config.yaml
d_expert: 32
norm: "layernorm"
weight_decay: 0.035
Below are experts of layer 4 (counted from 0) of a mixture-of-experts language model. Rows are named router (the router's row for the expert), up (a neuron's input weights, with its number) and show model dimensions 0-159. Each number is 500 + 50 x the weight over its row's rms, rounded and kept within 0 to 999. Numbers have three digits each.
Before each expert's rows: "comes after" lists some tokens at least twice as common just before its tokens as in all text; "gets" lists some tokens that make up at least twice as much of what it gets as of all text. This comes from a sample of Wikipedia text that the model never trained on. Tokens count by the router's weight.

# expert 44
comes after: " F", " f", "f", "F", " fa", " se"
gets: "ta", "o", "act", "i", "est", "mi"
router:527543538480523464411486592549539402392456459549552534543458517493551510504545459354571436517462453474514581506562450561512496553527534567567501462499526503448533504501460507510518491464497578532464420480551503549557531448425507526606471506360507480544536479533417446435506383437532452411428488488523552436550444612496440457555556554500451477535568504494508514501596471530421482479443532491497604524528487448610525480546494530495377498512570453502516495516438487553520516483466441
up1:501449473476568512515433552542513455415443502460484582613507496519463487491446475554482555486538510557495495534481453466504460511425452508547603550518426420443409460503616510583523426540556608436510499481570541503440399476516541631558424551477477452494469540436530433513537469489529443522482486534463424491455535487507432495481501501503520418555558437575560562552552612488506535425524495488486534516629603537572472496437522536444437502517464434458483467443590435439533537503501529
up2:573471479463451532493409552452505512430536513487512566462467509494494455523442481502484555446492496513545592539460541486470498579559574494509575498562403495518517526476476445422475537447549452590490499508498521535471438531413485502597536415525472448539496542428559478382494511457364459522478511542537432439539494518506472430515539579385543442557542442438584407557436533431465500461462533536456483478588454500653490475488413575469566574523514471547417476539433536533521499499580536
up3:493479561534519450533430477566456529474461542482486569414457511502445447533464463526539499363532490542486487502564542445486481563513431551483397498434448509548458516531434517513562501502525546508530405553587447547363551552536496465441545516496577505509412494414470511507486549433526586515481510566407554520465527549497555485538505494529513540411476491571552508357483593507505439468545503441535494465540588576529518504591488470508499438488594374589570557463545447490574454446482501
up4:551468501520521508445579537393553503499598588499488481469477450431512471461430472558454417530432475512477549448434404465501474571392479490543445430480500496510443546544545487507522464461606514502469481466571530456440647509487532576522463501470582498358574513524469488432600489535511462496621441489471553511540483482466462534547626561511423480510487443484498538544590577510446486557440450499537544534532506427498483414452563501516514464530514550453561460485543563455520528452414489
up5:524586419484504540451522500475452516536393637545519515402421489540387551505475509503456556522598578513519521588519515446442528428563590487522491440490452500491561570553548386629518535591550520432483535541502511535515475496508499421528475536494572524567436526451585464506599475501504462462439527466414473426495406515493451456448479441456448488570523534494546530494492476454465584529579500484522478507553519436514492550471450507504512560465482533465454352487584466530523519447473457
up6:575554463566504505443512450446578532470509449487545463534546576574496554565422544424517507556558506500503503499504402413584535523433511535454573446549427467467493517525466516531506438548516525451508518467468518408508575517559444482434581405533484531459563416550554428521499446525445542446546486420398403472436495563546457530510560459547371373445472517500491588506487472549501476531547545557388515433445484556529448537499527549505473525536451497444536450566420540440470571506485473
up7:477531569503605545604507482466429503460511432589542491487443393484461418473581476468468493464461475515435520444538561494505477519518540559547525502589545561462490469602429520467474481462522556513460472544520491537497394508391533563504562455420485550512530483569433460521536506346551483524456462521498534508463487565555479453487531525532546390633585463567431450467476514474550480488516439511611469417534511447485521507584434510520537455557562561498426501525439423501506438487465431
up8:516453631486468557544517500502387498464538423518512473411478428448502495409441534529462491533471549479534529437574547547573521459490526537503534513566442487482497447475421533559568443508521482482553509400476448526517585534478495594557508431520571469561546508509548467467447380356408521425537510347448488440512564547520489497501482546507520487590543534578472502435419457479502497509504487478537583482563481476435482470492593525576474478430497518472483543451533600477491606461491505
up9:488435543450498462552476476493408603467550501465498503498560563535414337479437574450598476598491518501541437465488460501492431540414468511547547501466494567526525466459442565458532507422496478531555475546474555609613520515497485588363497504434412563532529454507540456526495550442412490573546522432521510453543575479496473479465531499489569521430531546440383581564474523588460472504480531584467536453537456467476481621480551550511502497491451500503482441554494503477554520503506472
up10:464491459512547470476557531502581548556492529506510485493523562541542549482547384550490526501544509472506534484491531449524475518550565526553487418466556482523478563477385515496347522494426450615441524541540482490509425557528486486461508536484475493503522498450463481462442510414457511509539546516577451538486569520510507603522435396464465412548503484447429493511570478455437463566516477440481486454433506455625502631589327441496458538538477517546552530506523631523526478558438530
up11:531487515505520376486450544489434572427435466460529476416453535402513549555467509454503402530485485497490626522585541362517540524553561477527641551485521462474525528453511471571510534559429556450468477424542514440528586509499511423521469520464563492467556478484528624473442509468523504477379437474502424470544510518575437438532523424484442439445505546462527510501501444452479552522538524496464565469601591562537493493411505562580484515491528447478528475450545501530594462449523507
up12:432387499557437557519455460548464393500506406424477564579517559552544479487486553526529493551465497456521514434510526512601532544496498512614558590501519534507485466575365482453478531483413608480529512394510530545424600574488467524474487551535370477453427538547471434524580508561485431580529406559467579471524567527436502436447504508482523481550474467452537497447475510452451398460480517494494557406480472545519524511554529577507490502524491486495386497533467528523491529509467516
up13:603430474499590494488415439480491496529526635445457499549471583554456464474451459461539528531569538459447476525544495505513579512488540555525496522556517462473537444406480480523449577562606584524403446447526531573527508514518487450503465465516521481558553603469509546542482495537453516447487576477492500446441512542421450558475553511478524447430509412562395429508404383501451426525497543472544571560566476521495483515527442415504453469440601503481563480590520476475548476495380511
up14:569497462524520503506450483591509442497486436559475435502515511496492448444530421449515461459514507432511586491521399548474591533533408506551521489518587479548466440566555436483591530477559556431507454428508601574458425487567524577464493446490468518510516441589372467476531522519558525503473577496455495484540528425518610542537471523503467443450570523521510481445547529434600522589404440493553620437501473501437507493501442534520475550492535478434469412500503470565573542562389486
up15:456525641522501463545437447564452431564431523509507484437553392474397545524514459392397516580503459500499399478466423461433588482477541453544465623452535422506491535399502463511506465453462586487505454460525524517518516473477545484501459473480440564547496511604493596483490443436447492543563481450528535548565498536464534561520546480564540549589454508457518551521549539530469511575419492528394518522416471557601519493565485506469464533512475557546480516438398544478541485517484526
up16:569596561448480473428499459528512521539529471604554518510448550559478512482446486502513488466514414548573542520601506483475428543448456522442565546565546537569553436522488522484526442424565445490556417357498449529561523496492500623543551501479541593468482485436454600445536363453488481485451467482432499501575494524387476482525512490519509510452484527534525398452460569499467463407577549489572470569474473520492423517481467496521507512555524614481575492487440502410467418485534505
up17:483533571505468459468652452544444471478397531412541465448492417521528501510448509570531491565382458494601489541467490523431484418506471455500404540536523499460461536552526603436423519539474564440484532411485559473490473525492480539503533475454526433431498467568511424491567516431549516531509451534502447487545408514414405530566495484498442537480545559510596601474509530518432524505466443529398435457476525463577568503522590487508535552469523490480459518543495556481472604553613505
up18:473515581504400478422440514458497390464490598488469420521502467547464483519501503487427408405481533546513581517388501537470452566534537504436552521587469509519459505541517487468523518494521594553457508567475476505534490535504530485566551571451526570532499413439420598422547503452464410484512499528551459481540488531390441462549428585545533461489617461486532537470432509523448522522542427511486557471467448635543531576462556549541471504542531584454551546576441493508465516442455422
up19:484560510386501499480464449451459442502495519513451548555508500583469460477517467361426437502572473464594557516574501481465444472471507500559570573511531480561501498612491444515562505444477502510571447464490565500490435462535554559521548550477545495559451553571527436416517488496465474456442432538522591495574598392540518500528558436574446536507481448485487486409423528519574458460550474480538523487501509473588601584537531504435504449485439523512451468486497516626406608495435457
up20:475522522626436601547508407391432458455526613515545561509439548496625413526473476450479524477540519500433482505508514395484452520466496451498505475502516509441507553636567481473533602487460457454530444525553412505508539503560502494430554500475497549497504552542526458483532466534553508555571512534518557488451444502510469453462493467538439432542486555573543518519586523419584498491534478518445492555509499492500434491513516631429490418443576472549374462542571452536493423448552455
up21:462544475565457492552552494512559526458510532534505363481463512504509449573562448489490544510406495521642525479431430451498465485493460529473499511579642551465521425475480491486470542567483419460520487594461500535544452511481470542512549475469478485569545516478432500588473464549527424457530397574398505574500474523518491553495428562453563487496438511404407525525461497585450575454557599512458578501451559471456475425477471563469493479483483515476535414505515498603536528444371522
up22:537633508474512546549456510538562470518520423482525522424521459469461513438527500439516431524489457457471427530527530521566466495451447459585503460543542573477524461473506517458527506528504433485451500544575603573547486550479518440543481342472466501460485566482524481426615557449502601418561492569631527541550550480409572524550557446562495490452476495481488369395513484524520468482512516544504520552507508562509517580396526504487460470496491476475530472429470469486509363565589482
up23:440483576523524423475521561516470574540511495463541514515544458563504529456612496503522536528472501450478569476566511490501446496537528550449551499584485457473453536470467563410520361511415558513468575548552572472451543443488499464520494443493505584522452404482437499568495444604525505492474570423491529511487425504404529456509502437616468426399509646552578474489589484504460445405402512516520493508441426534478554588521458459554445473494554521525538472519535395488516518553542496
up24:506485528541482481532410476575529436478617446531531487522458452530513501437588437568536455540435545398477447466547456464419506530498457551451619479547504504560484550475540510445510465450500580482580495486471437526464540475457467508445560484430453532586543393449524521504491419476487393534495434405479582513501597486491577452515480484540575527467524489580542423488441576458462454556463484432446433463517444479518525432546551522554486466572509511599490538427525508465408571612543530
up25:517496488484554442469501511547492422458501476417506424458469503467452492492522474580533461482540471483460536520459507498578576503530440502471495485538552464512512528523452518468543600487563474548410500529521582485491617539494464554532498462529585451498519486433540545427606384540481440412421532571540459449490550523443463421561444494535489442549490533523540503419419488503408530425435499608637547487433501482539434381461511475488493507534641518522483597501435556513479520610463514
up26:535500575321448472457487538471503641535428568500513419523471564524466446531508430542571429510464528571585520467521545519619582525448488503454411496510484521417544508555511432524501506461440502589466417588539497557484536472485462521543509469502501460571549384470507602507414462528530481451364461518500490497581478523426456498508524501516478564504441559437446523547452601553451516462481555450463517575503542519458473509529555586529535446525535445551484507551491477533529497500438500
up27:506481592535454494498532589493481482483564508514493540411468495455462557504576527504541485601486463422510408492565516399563506506521599507488493429566487537438490513518522497441460555507570613481575502594461544439586516454504492485528517510549495467544512445524493522489466393599493598440492407429513443477543419552503496628485520600529529590481554497508489469480461476458439563520592585512464487467489411457530412513572469465543414484434538461525529483451545451575524426428482457
up28:452471407497493475400603488526493530445504461480544580532501465568478493540485552514536525533530512488491500431529449486440518592538418509517530470596541469508471533429509481532508468541496607531405522486527551506576570413491512585527597493502495534520493574476449400453427381460504546548482576445508496481450539497453522452472525446403473449531456490587488490524667562455500605529484538540434603508470460520487421515379538483487520533507486441398494461469529473462402527464488535

# expert 69
comes after: " K", " W", " G", "W", " Bu", "K"
gets: "w", "ow", "d", "b", "hi", "ru"
router:517473465437472486491487475456544507457457469428549558565483545562505489498532484469575491512517514497527547474520438441576553612540546600449494514496439498448479499529430482453559506470403551598550467506485471578515521518431487548516408524395525372486628426521537432501527458519461470515432482484519568442594551645542452466495519518447486532548512474431430564486450538563484507513431571517455591535552452469564487503543488558464412530383534473494573495533455479535609486477449444
up0:432473538465522500417503424431529475541499524522572554538454561515564497514550548550501520565457490446560507436431524520476442540547465566438527541517489445510457446511441470480576532472420505515526530440485567553581503379536501440600504521505477497450521583488516530459491425515438515523513573511617533462505479567520547551548528435420482571569421534447483582522525584564529535435591480525539488465552494505547460473495465404461534521415528454457328516457490505527366411442480483
up1:596509501470580569496381465518452485601504509557513543465511516577462512435414584479563514577451504447566516567539488446609557512510540509525508506430388541551447515384477484586465470548550488549534414442475492444494454491520509446433472567428556398420486516501462537498473373575535515513443495447549439486576532522426474403480470508559429552531507506475529512556516521542453417512516494529537456525542513435492468536463502485520448566408504450567494504448599558495565520461466441
up2:473533406593497531578541524530485449444565470370580512552541544456485465530509541514506515461546483479487452461392549482426464502504479505442456494528357516444531470538472484425563515441468445532482509488532498479436502523452527475547491512488487424452533556407592385604525517556440507507541589523509487495477492583488468487505474525591544515502529486412492499510510504634506553451456495502519518526597432407411435476533386541543516525417521578569500609548498535567469463448491546
up3:450553517474515444446498507549544451472423469451530518649619426533475541482480515529447578549495578476473524545500541492459456477495457475431493474424422525484548433579520487559498505537506575452476511468482607480566521539405513529475376499496492472540529444513555509531439491551450448464499458434449420532475465495646375456409601506490576500549560566519484543542471477602431527544491490494480502514536540458448520474579453520468505474578476612549561516522456470470526591507443463
up4:606504550500511474445457495467466534564486439517472555523448457419475517483467538523515483539516442494528490491571479501523512520488513467498520615510485492507561583547617473492444470430478476527486436409532522485475535551468485515437455453473500567446541438524496506400391549442458502490519502562631462502562434539410414492506479544523467581626525495380478479554530499537469511586436536483469457524468507397473417504437516605536438462517573547521513394569454512508428461549639529
up5:472416507543506496501563490451548566570425494554545468505521440467447513418574470523586555501437499530484542478468624534490567604504487477484403513540457498465430527444434590583561575580463641412477552526498493492540526433495522469432448532502438500458510547532436458455496478534543470518455575499523575497457512414508592549459438453470525484536518517404436463499545509459496411483435493492465524543520457557537486387432539416430519491405517461548477551450487492479546602575518530
up6:482512514500557472442504497534531451475487570547477534541441577542501486528603462491524519520472550566607528527512557425512527635464546523466524443574517485362514432525415517435542459559530473450520416488583491465411482542549461517468525465480492501324449532555537424495472541429482406557430405541476504509561544580470492481455465574522529521531445498452490492481539627501580470508471438455422444490578579554467602469453552471553501528504475499501507453464463455567513463471460472
up7:443431551587492459439541516408537589466544501384515442480487557465440477466479508504449501503493384528549600551527431468586554525518564487373531486443514469585471496450419533455557494517507422563459483526535457511554562443489513435549433488467475510547441457444468542533485457522562502449514434559486547463488533585549507447574478512617474479470486533516471533570537490532449440486530585518393513487488509693549472497526519512479538460483534436537477440492432432493501465507571419
up8:519518466412556530611496486480421428519542440579451489559568495705423582515500483466560451492512559455534474541496471482554530410553497526534529575426584539448526430484541432528478453476483537447561412364537462581430495563479433532534511407510532430536477488544542494454463495505530498484475552423442495554548547553534565477503561456451447496529475592545606512440503531547562483470512560450488501512473424445551432488455444498474519563477503510504508418460490494541438490488496458
up9:456471468449535491507536498517465431446556530423544537606613464571482538513496490503494476434575524505532485468447477497456443406526524467423524499399575531553517482506474543453441565455507503534486475455541554429452519488501467436469564551514510451577418429462516571486535438530466420559525549561520517523602519542535491436514499481554495516500470413439553591568403531565509573555544515440429556491554523562517386469480458565463458579498555447405489566466414486620420460499554449
up10:504399442490430525456485652475522499549551473408534495605499478462480497465508501568531509484467496551499488367494438528517486503407516587527523412560395577472496499555455453492526497551430551500471459485527529619521581404478452552407465481491580478568542452534550507455517521584551518553498535526552486532469492514486501405511464473476466465417483571490452496435517514578491485506527515499395478558560443548605439527519442530463568545478403533519597589551440522453493484508447480
up11:494547506517498570556534529558525372442453458535457513540416446575530491446508431493564469483448517574437588504470520479484494492511530465487483499429435551565519486489494488528495440568535510440499469503597449496519388507508477577558504474511471434493602482429539486442510529516511572434469410461505436507419471568530600562456558588478512493567537509521538501500565444566510590453458497438433551566445507467481485537532480586547436477481504583439472467398457492439541407349595526
up12:428548527487508472584458482573534495401438519446570551471527487510451534507527560476500543434640477517540384541544450494506429474506536501445451459509499469444475534532554480513541507460458507457518484478484497558435472486472549448533486505451486502567526488565415451534432456450457519615528605482466518439498616616580522498413542501406551533464522582499479606555415468532512531502550583471407550478542495483458463578480457476387416585391493496469507510512502475470559450572496471
up13:561586487481416499606511484519392578531539481609519486438458483493468490549476523504516474539620592494579521531548462481521562460458531534502491474500582539427471502465430462524418511417540538453532478505564403472416602547461463447564442414470491546386530547456491469450520475525573569486451610484509544485527485527510566490529463525490392496459460561416528489463437500431476469530478557438634460486481564554514519499492504512435452540558524492454557429512528484532486380533461526
up14:448458601427454519492437567582618581518431500496478495517450502537531480528573493482592383462445537544624499531439429488493519563485540556550526531384534562464543443466456519422503533510488585556481537408463498484432494398439478428455476426503491465492469458531503610479471548509514511494548514498464440491524436519541442471519499549533606454515532536446535561479484497386501525513533547423552448515518412522515462473537410523504572473414537548502461549443561517548402534438514450
up15:572540529420533454444425497445498466601456530558467492526512519529496480550571446446456511459501541463536454510526464448447464639475585547551497492486490557481418459532469466528582412448579449474591505460490452433551551479496510520564543606471465465516559461401593537460529529494427421432482423508505458626543508575557443459553485532547459561577550447389469513531546468512485453537508486440529475466480484417552519541578511479515480451457444602459596553533526520557529504442533451
up16:543486543532576428565376507451521554509440594605519506494527493478542466440532566487437523526428468463447494466538504505575549572518511472505601466402465559424511531519504461525538550354486543444495481591498601480536445462497570526491483576485520450491492492446468558549487459526483497554406539562461515566519563429534497430534615505499502492446551564567485496464521593488500550498545502474482522572433498491486390496475415470438446481502471491497393442564504437490606408538473443
up17:466462527517529551510451467474453478573533478562508601497525509586514470476481377501597459472475473497470563521534485533524513528546446537535511572562420518548549529518461529432593477401416567499490434457543490541529505478532459508569503547484543550586514467524510509447480429483379490474526492590464588533470507571436512515445440569454464546474446443502481431432494579390437362554405546489518601520458458532491483512566478541502513503412589509478629549544519461434470555492529539
up18:414401469552498476550460419486516499468500479474504564493483424500516476545538625496556453554464514452465532528504443400479481441539445495523594550445463536521498457477542557453543433511426541535503598524496613550469455467504488534531491558509484472533554486474432380530489486555562455558427539528559519431487544486485355465498533524357494521505574519509509674503527478534484564566502485480437519533441489563463478516435560531558492503361498544545453520504571481468451479443557502
up19:498562544471499528354580492528561452487499443414510458491498483497489542467459456529534527445493481469567541549515461459458531458527527529518524495574426513564508479514464419521515592559487555547511584531499569465490464415483479492501563541455500579519496471519418493614521483552437427514431496479571478494582578560440511525479530496451523572528493479487520555554525462533445533490427460605439487445400424462508429629519419370524524539530400575575550498541461464489477507417617464
up20:516466460456501455573542428461590569448447498401494523533469532559454518416396475467503517505527637500432560483525453466556454508492488479467540537570535514479591419517516517612611551550458521517558562498464471575618573408502477447461457482498504484470580475484517507436487535522497523609507461423484605447527469497541566486469469515503605468430463488457483484447436522486591534410553524503397503489569491453403459554581533416506484540447463512529527468506485467549522566462526525
up21:523494507542513460539541537398529548516506496543478463411528466587472519455486521574481529477397443491549462513566410484639492571375519523487507498515471498547533403433571512449589486533427486562591557554495482525388498560492463437520546450449495481420432432504502577552460537491494470482450448585528447496549584545541602520522500485496536492477474527462464472569456484522510439575645436556507445464503596492493547404470553492493435530552442518473549501436496460456480540409520499
up22:568483461476515508537499531511498511544465463596545519460512481441486461514441446452562536391462532488464510520572591502482479524493502506555481429490413516592464535569506498475433518432450622562419471643481471549506476452466480524448538569466510475469554493432446552498586516396475580450560431418418503513595546529476525504528455442463497469443508449424520420486540504492485521426476527526610535469518467485518564523578455517411369538514564483511517462584432517590504577581521526
up23:549450502460376447515581567482597534556560510541498494422547456495616548503536481500611498466488466521544455466474511452631510519488553522436464472491476464511449484462548452568536409557489496430510511534394500545395430576432501441500452493512522500567516438576548519531505457545553584341560450481505451543487468560531462514467606479483475545500501459617433441538482478519533461538587521492469514515444513522446510532509527492500479451514384557444563500552498513494519415435537443
up24:618582418489457503425488469453475476503631456545444523557554461557541503442528497498508462571453539504510556489482505520592503459509385536532605475434544553547525509465447488457491462464545520575463472477462543420486504500502445497569527481485457469411556480459466454516521444500565434435537474434541540562527552510483452440571486519554451501542435490449512508444522628540453525508519439523502467384582501515466428565519471570641535559590514498391563486564506608483479478459450506
up25:516467517535401466552437380502542486440456467518462425466538504576474525428562494528534546436535481561472519544407415545463432513440457521471553441487527506459420501465511397471597479534524507403497595538573454489383556448456496462481537481411453553531543456585473538580568457489531560492527459486518433507468482573483568543536499512499495501520470566424541502519474445413587554494491521508508487439462525547558612536415568491536474521542465496497570546476465430470616433472607503
up26:464549355493492468467488469542469455548534557612571554522509486499454476459550457465555501533533514492518509463497579482522528498622517501456484436397575448570506582465489520466490483411457475550562497492482580435584451494599507578468448580524526516473503401385528492626520519518476477490532494500454533588455534455366508489448483458508473482451530574511525528448513591428489509412453474509632514546585406417477451497540448506565516503469566486476520488535457524502439444512496520
up27:487462543441617476523454572516507504490468481513528454499563518418513545533541498464568462574524419474399498516541536448540525437468505567529582563562482548416535499521516626560530541460445538423473482393404586505541487565478556501550459472475485440443528478474502515511405435498578473455403529468450550411518469514567451524515463381491509534518459494637426512550498571497485467535502503385586513495556577400426522525531492492511513429471437548523554485421542468538512543515541506

# expert 225
comes after: " M", " Mar", "M", " Ma", "L", " V"
gets: "in", "e", "o", "i", "ni", "im"
router:499486482513476495494517509551495527345497506491519459557469564525607530487520522437445469485480574474501554532521452487589495507570500578467553544533482445455570479541451432498532409581443482482585440425519443483468545528490476536615512476416545439498670560548467393472515402519481456532443573482549542415530493601548479507507509548496550461528547533467498506479462560490462487550478544449425550533500492459533525470452538597489434608419534509535492446413375487525562490487495453
up0:421548536486516468476454494507481487466540539548530507573509556517546526491524511467484498390461466442536591536513484492513439487492579555407538507515518512441488465528371522535685463463453517487478455486461504477585514400422436422523562448485543464485579430464578472420435517422542485470471564541493481577515488571614463505506434430556509557521570548570345480563432569501474581494487559489489581499553469536491468498466487506542511478512452605480521599509475511438496470516509459
up1:496560488526535467542495499502393543485451456382542393432524575469487454471438453474397408493535434498503490517505457467457591497473460508428487530498551509497568530534557486431534449526445556605540502416467479525503556470552570452462541504496487449635559533479475542500495488500536588489543474485301467546501543585522479504573519506518577463517567451503542480512431535514473557548424556568485549441500605454566486545500422558536493496499512438483507400453454545506499535501416555
up2:476439399529486529421596428479446500517592459491532603507581413473584570474501532538551433485460560448516506440556527485507457486459549512493485581434508583552506569476500495508548389537519457539513525511528492500451570437568546511504559545468462584455528547519479430442494510447481485441555494472603626478449473462479523413554487403516499559600440568435508525505497531498512493505510332463458475464539568473529428446459545501584523519514550489441529492503530531477417433481481404
up3:521478507529477440498545428395570503486533457478493395483589521435507508471537533462455468515544476443576516558407384552464560492437431434472590461500529478449452483531547533405502425570490464532512569434507499490583557470473505513508498442488482498466511549486509454438484516519480428515581491503442564461486593492593437562511500563545516433403579667534480545499466443508482460557523497536605522550579494477509562448462548446509585578434482588465512473471479591563493557524458492
up4:483455580505503502489528574529472513498552559446473483575443572484552497479534435467462477493423496539534481451535506560514441552496505518477473443570464512532488536457454523482506397572490422532466428483473437515533446483530475572453450480506521512579556530613468554467534492371427510596497447529464491573435486559432501571493412549506588462538602456536456502505498516551506483523500395350565460582474503436430542516443507560669509520520537599551475501513401485466507527438546504
up5:510626471447496508522530455434482416409512571456545495569500478506532472482440528498470555477508560492468479496488495516553524487477456430502522547415596467426533515523508407558497388575558554438527470613485560466498488471518484456538551453438438523530495578476548462463609476590591526497497541493501497537485532431471501494433474512516473540491439557525461490504482566474444551354552456597432485525549466572500552513583587544417492601497451403541531450400538420503437494494566491
up6:620532548518482506499571395420484528426442511579522531565478506471499454550523435474448517523498432429462492582565499530565514540438505481501486505511450474543440507482485445504479437452525501483504544577478499453519538485564563427590569455533531463463556442498500480485529491514652572432443557506460485549502428504531435559659572468479456404449422483517536449426533602561442501400512552459537439518522542526446485493442476534550449573436509555456509550583538489611481486463534497
up7:494447436565507466558540484607534357434509478499486478490511439481506437505511373507525571495518519542549477516460538498486559539522532474607512381500456436498538440513530421586517563538536505424526442449609463480497515410559484650505510533472575521549546456527507515507521565499492494534573533478526481461433459530487485446452573521519584402450459467525504452449472532512488462511541571487392446515428494543582555537555571534452448574549512501461513515424409534396501452471470451
up8:434544426390483519509434491601578579479522506506472569480524404486459421482535569503467493592482492523572508508465471520430422460422605427525454513528536523575535493558460575433516484509586453491588614407432558496632588449388520456492424568491550477433504544495479500500505506525511442560476488514496477528538561549580549457443495485501605504536475510458490530527448440459475491542490566504503399524515416513491523504528443467422514526504508529530531531417428530582449549486499445
up9:465508560480485496439494443512645542435421433587498592478463489451497484524587529437596482534468451386512515501515481514465490534588442524573423528483437468496519438532545443521505500482489503482432554510542448557586420435454585542585523519484478516519557492605565490536444453508573483443499565490493565455539497545497495594517541463503461552501455481471425482446519486479368564460452537579512554422476423450493546476510513458517469367472503537503366579526477533507492589526516504
up10:436495524535500516425437531454437421447497608447491448430430589498576535525527482569504515424467451474450490536467470442465476464537507515501530503549449369441562548562453519552456533587435537444615449519542559517534476583557406476537556445454501537515493500486624517454473466538613504407462548541547490432550402586415555507497452490497449494489580524464500525496438518465437523532564512426508488478497606424541527506471518551515524494531503489597535500586524542508452435530452439
up11:480465481523464512550523522494475587489430549476501509489526561435409423506428560500546483487437498522436457490487452529565590541466480513519529467528463448497479380450428557404513461577436439403445451519480543552442569583491477545427479591544505462490481526448581409441499529535445395587381515600437491510578535507546578581506529516479496555555512462485408547520495550580488533549429469507437518578627515461418472472496466513502457477493514523533512479471481497527613571504478474
up12:482433546576533455518509507442375652444606607476549508465545547561478580434464590542479489530448471513533542543469469475463527570455475507522533439557598442479474559606518406530559502471535517525564479386446494438473491505462505454538485487475423529425554517495558477484429553527555481497477503470480450554460528520584451535583540483447549529489557544471564401453494467483486451448433535510440495472439516567471490432520520391523610538550517453509531455460494415447491442510447525
up13:488530495586457516528512570506529473388548477426492550501437528469592552486457502522452449406532641557458619471398500452507418449548486507464484467531460536526439582602526452507462402569474481464435488576501544438529545437582487445514495461495554565507622473473472449553570541531504443452468491506445477492475491478427439566599497480573472463650565533504497524530530502466451455513493393526467554524538484402563529504500517549484504439519499543537511533541458488528470472432465434
up14:481546480570500530439555435564442434479421533513575549523515495487542484454482459506486511509487601508596523563574501428529494510542468473493506525465586505451507586515450478431500524511399457442550439453498543532489497521534512495483495619479488608511558516561435490569515514455504602497529482536428450486540544413493513508426436487446548481473527542403488479452510398446503538495347448545443537511434454464441571578539410526493487479450607508512499464604413529575585476598505547
up15:480478535562587554456528421571490521477561509385514424409451598565569531500525562465509394589488389497481518467461430435580467481597499500519382581507591501474520494562554500514482565367499471480495500526497518487598553432448497461490458462466418567487665512502515468525452410513523525562448508460521529501490509489425478470499505503513481479575528546580481521422500558445463502584480517491424511516534550475524479443480529529498451403543533478524543446471490431591531493501506466
up16:544501485421416509439529404422535592378517612480486558506478521474579543479430458512486476521500536556545534465460410459563480488552550497434422586460544482473527457544529503501497500529582506600447498592505441485564445591428566592556485448444437442477530473554485539477546433475597435441551471474594558527510496497509493495585513501521545529550549520461549503531575479520399524415432479526460599421536429493572506485471459474487479514550450482489515418589516476556530576493495495
up17:541462486499536470479579417474499583516496494488536448451533538635398524479447500470370506377499485500468461469561448481509468533396478473499598588495516445504568479412507459506496478551571465566534489482489533575459561558546474552528519601491493517641433468468516486476530524499452469489464492555506514415555396503509417492479575469523468567562447530378505466533446494532539560533499505397503578439536531543501566466440516515523504538490480583421475471462396528561483511591485486
up18:468526505575496516481558487463510447410450482555538450467492412482582497544529496466491490466473501397524585549550464439465401416494450517482498541481527494538580522544467566493511595453490557469499542501596513545480474474596459499469587549474456471438520486474527406566510532414531492504493640563551514473469560532443424451485374480464641472479579586537563589476473599496487509463505437440525532453581522457422491441498522496478539561538439474472576501508442429539465462460513423
up19:435535539514478494484373412526512530427458473541494566550464514532560352494525512520551436546434469545571552381544570489412361460518522459477513541484514459480464490519553509434541486442470429440530517524531471455533513530529489473511492468428413577533588484516472471517445514525501488504455518623514495527497535497536431561640509501424558519526491478492504602473523510537529565565565456514440494492532609524497475544457543549509557587478547401493523559438563510527433458395446468
up20:447445461506413497435540453414417520459620565495538539502462557509538512509581511550563422525532496553494473568461458478466436500479531491543563521553548463485496468637525545507509528458431438489557495509465519505579509542498445483530418597471564610494420545513461557491558467514471416573517447498460587450511589466529596494504492503507475494493495555525587544543559488523559565417508532519357497544488378527565493464519509446519480459506534404422518374510481434507451551486465477
up21:531475457525496434514510594528412542459522510477446437529519427495527500579464507500482460484496527515408626555581454481587526502467489536490591492494408539512499655438472382541468482535466523573564556577487418514458490507492432581480505527459482513459554529464457462499542605486517421521510454501563477515523495484438482429541471652454503472417442510350533556510450477507524499546428491456471495501540404531521511523412587545480485537500545585491534469462544571553449533473531546
up22:525519405555528528461519524435566558497485494468531479481503433502526471593565523530588513515549486458544452541518488520502499473512573535487402450476602535548509558625496466557556494526467521494529513552468538503507530417398505472426452533489582407522665553579518609518503432502602514566398493473442509538519430529566564496610508436435510403479485486422516466517467473457461575448464455379461500520464487472479496439471474440429551559478442487494432451473486533431509548480517474
up23:491530431575475550461486446541517511460540461504499477521572403556558595473481528439502490468466518486477527449546553506537578450568484493527517575531453485546484522542506525575495399551530392520423546453467479455487548528406570361519477460502484454553421428501578435490481498487471399493513442496548548479568533677463487510497493542596497485576504525463506524471519450470466500649507538435492613436521431480508527424505424483540454600474519579463457480446509509563481535523448489
up24:547526611450431441496512444484472476494513557523511469517443418505488466500462530472474530484531468514548484521458432488483487523514475491466563437484479509396440448466485454481574566455403392518539506529466528518475569531546449569456452551487528385448608438406564440451510497396477590561478499471542506479478485569610518523551650474454579476438492488532514487506564582536510598573417472591518500574566447399551561531472504481451505629566499505447479465525537513503486495509476497
up25:432521555594598470552527591500499562450376604591534485384493497512479457522471496451384462467567412540468525497526530480473516511494508455512398397503494433458478528439492576536511487406486488574439493579508519509618486495462569502494478546452393493444517510463480511426602503422597469491485521596557451502523522468552476551550479445466480493554474475508467490536442492516513538425465443564530609514548460518519502441512486548484481486502517476464462481562483586598539478553405460
up26:551504451572415456539461617565499422433532490478460537506508533444534494488465536495558443555525518578517511395501459505477460490516424618444559506528572518476451407639496469451576454475527458519380536523520562531448476489523498526431499525465452467536531511494475456433539533431517583514543484533527426466537593483582585438437518437485475482455495477472489525497442565445502527435478450522503532543582472463493430416534513523431523507519475449462582497560380624490427561559441548
up27:494455499407446521556368510423538561501441458476475519525500457648385567518538497473480529478536437544513438499459496455526456535457574535472489518445405486566485411494485506402533515490502528621562567438465493512361519507515484502506469572519544386589489436546540471534565573542400541537478543542445504494442484555515504508542519544545407495564523426516464557449449465507475515456555476527499524427459466582535533524451537451479407575455465535446588493527460542513476554477474450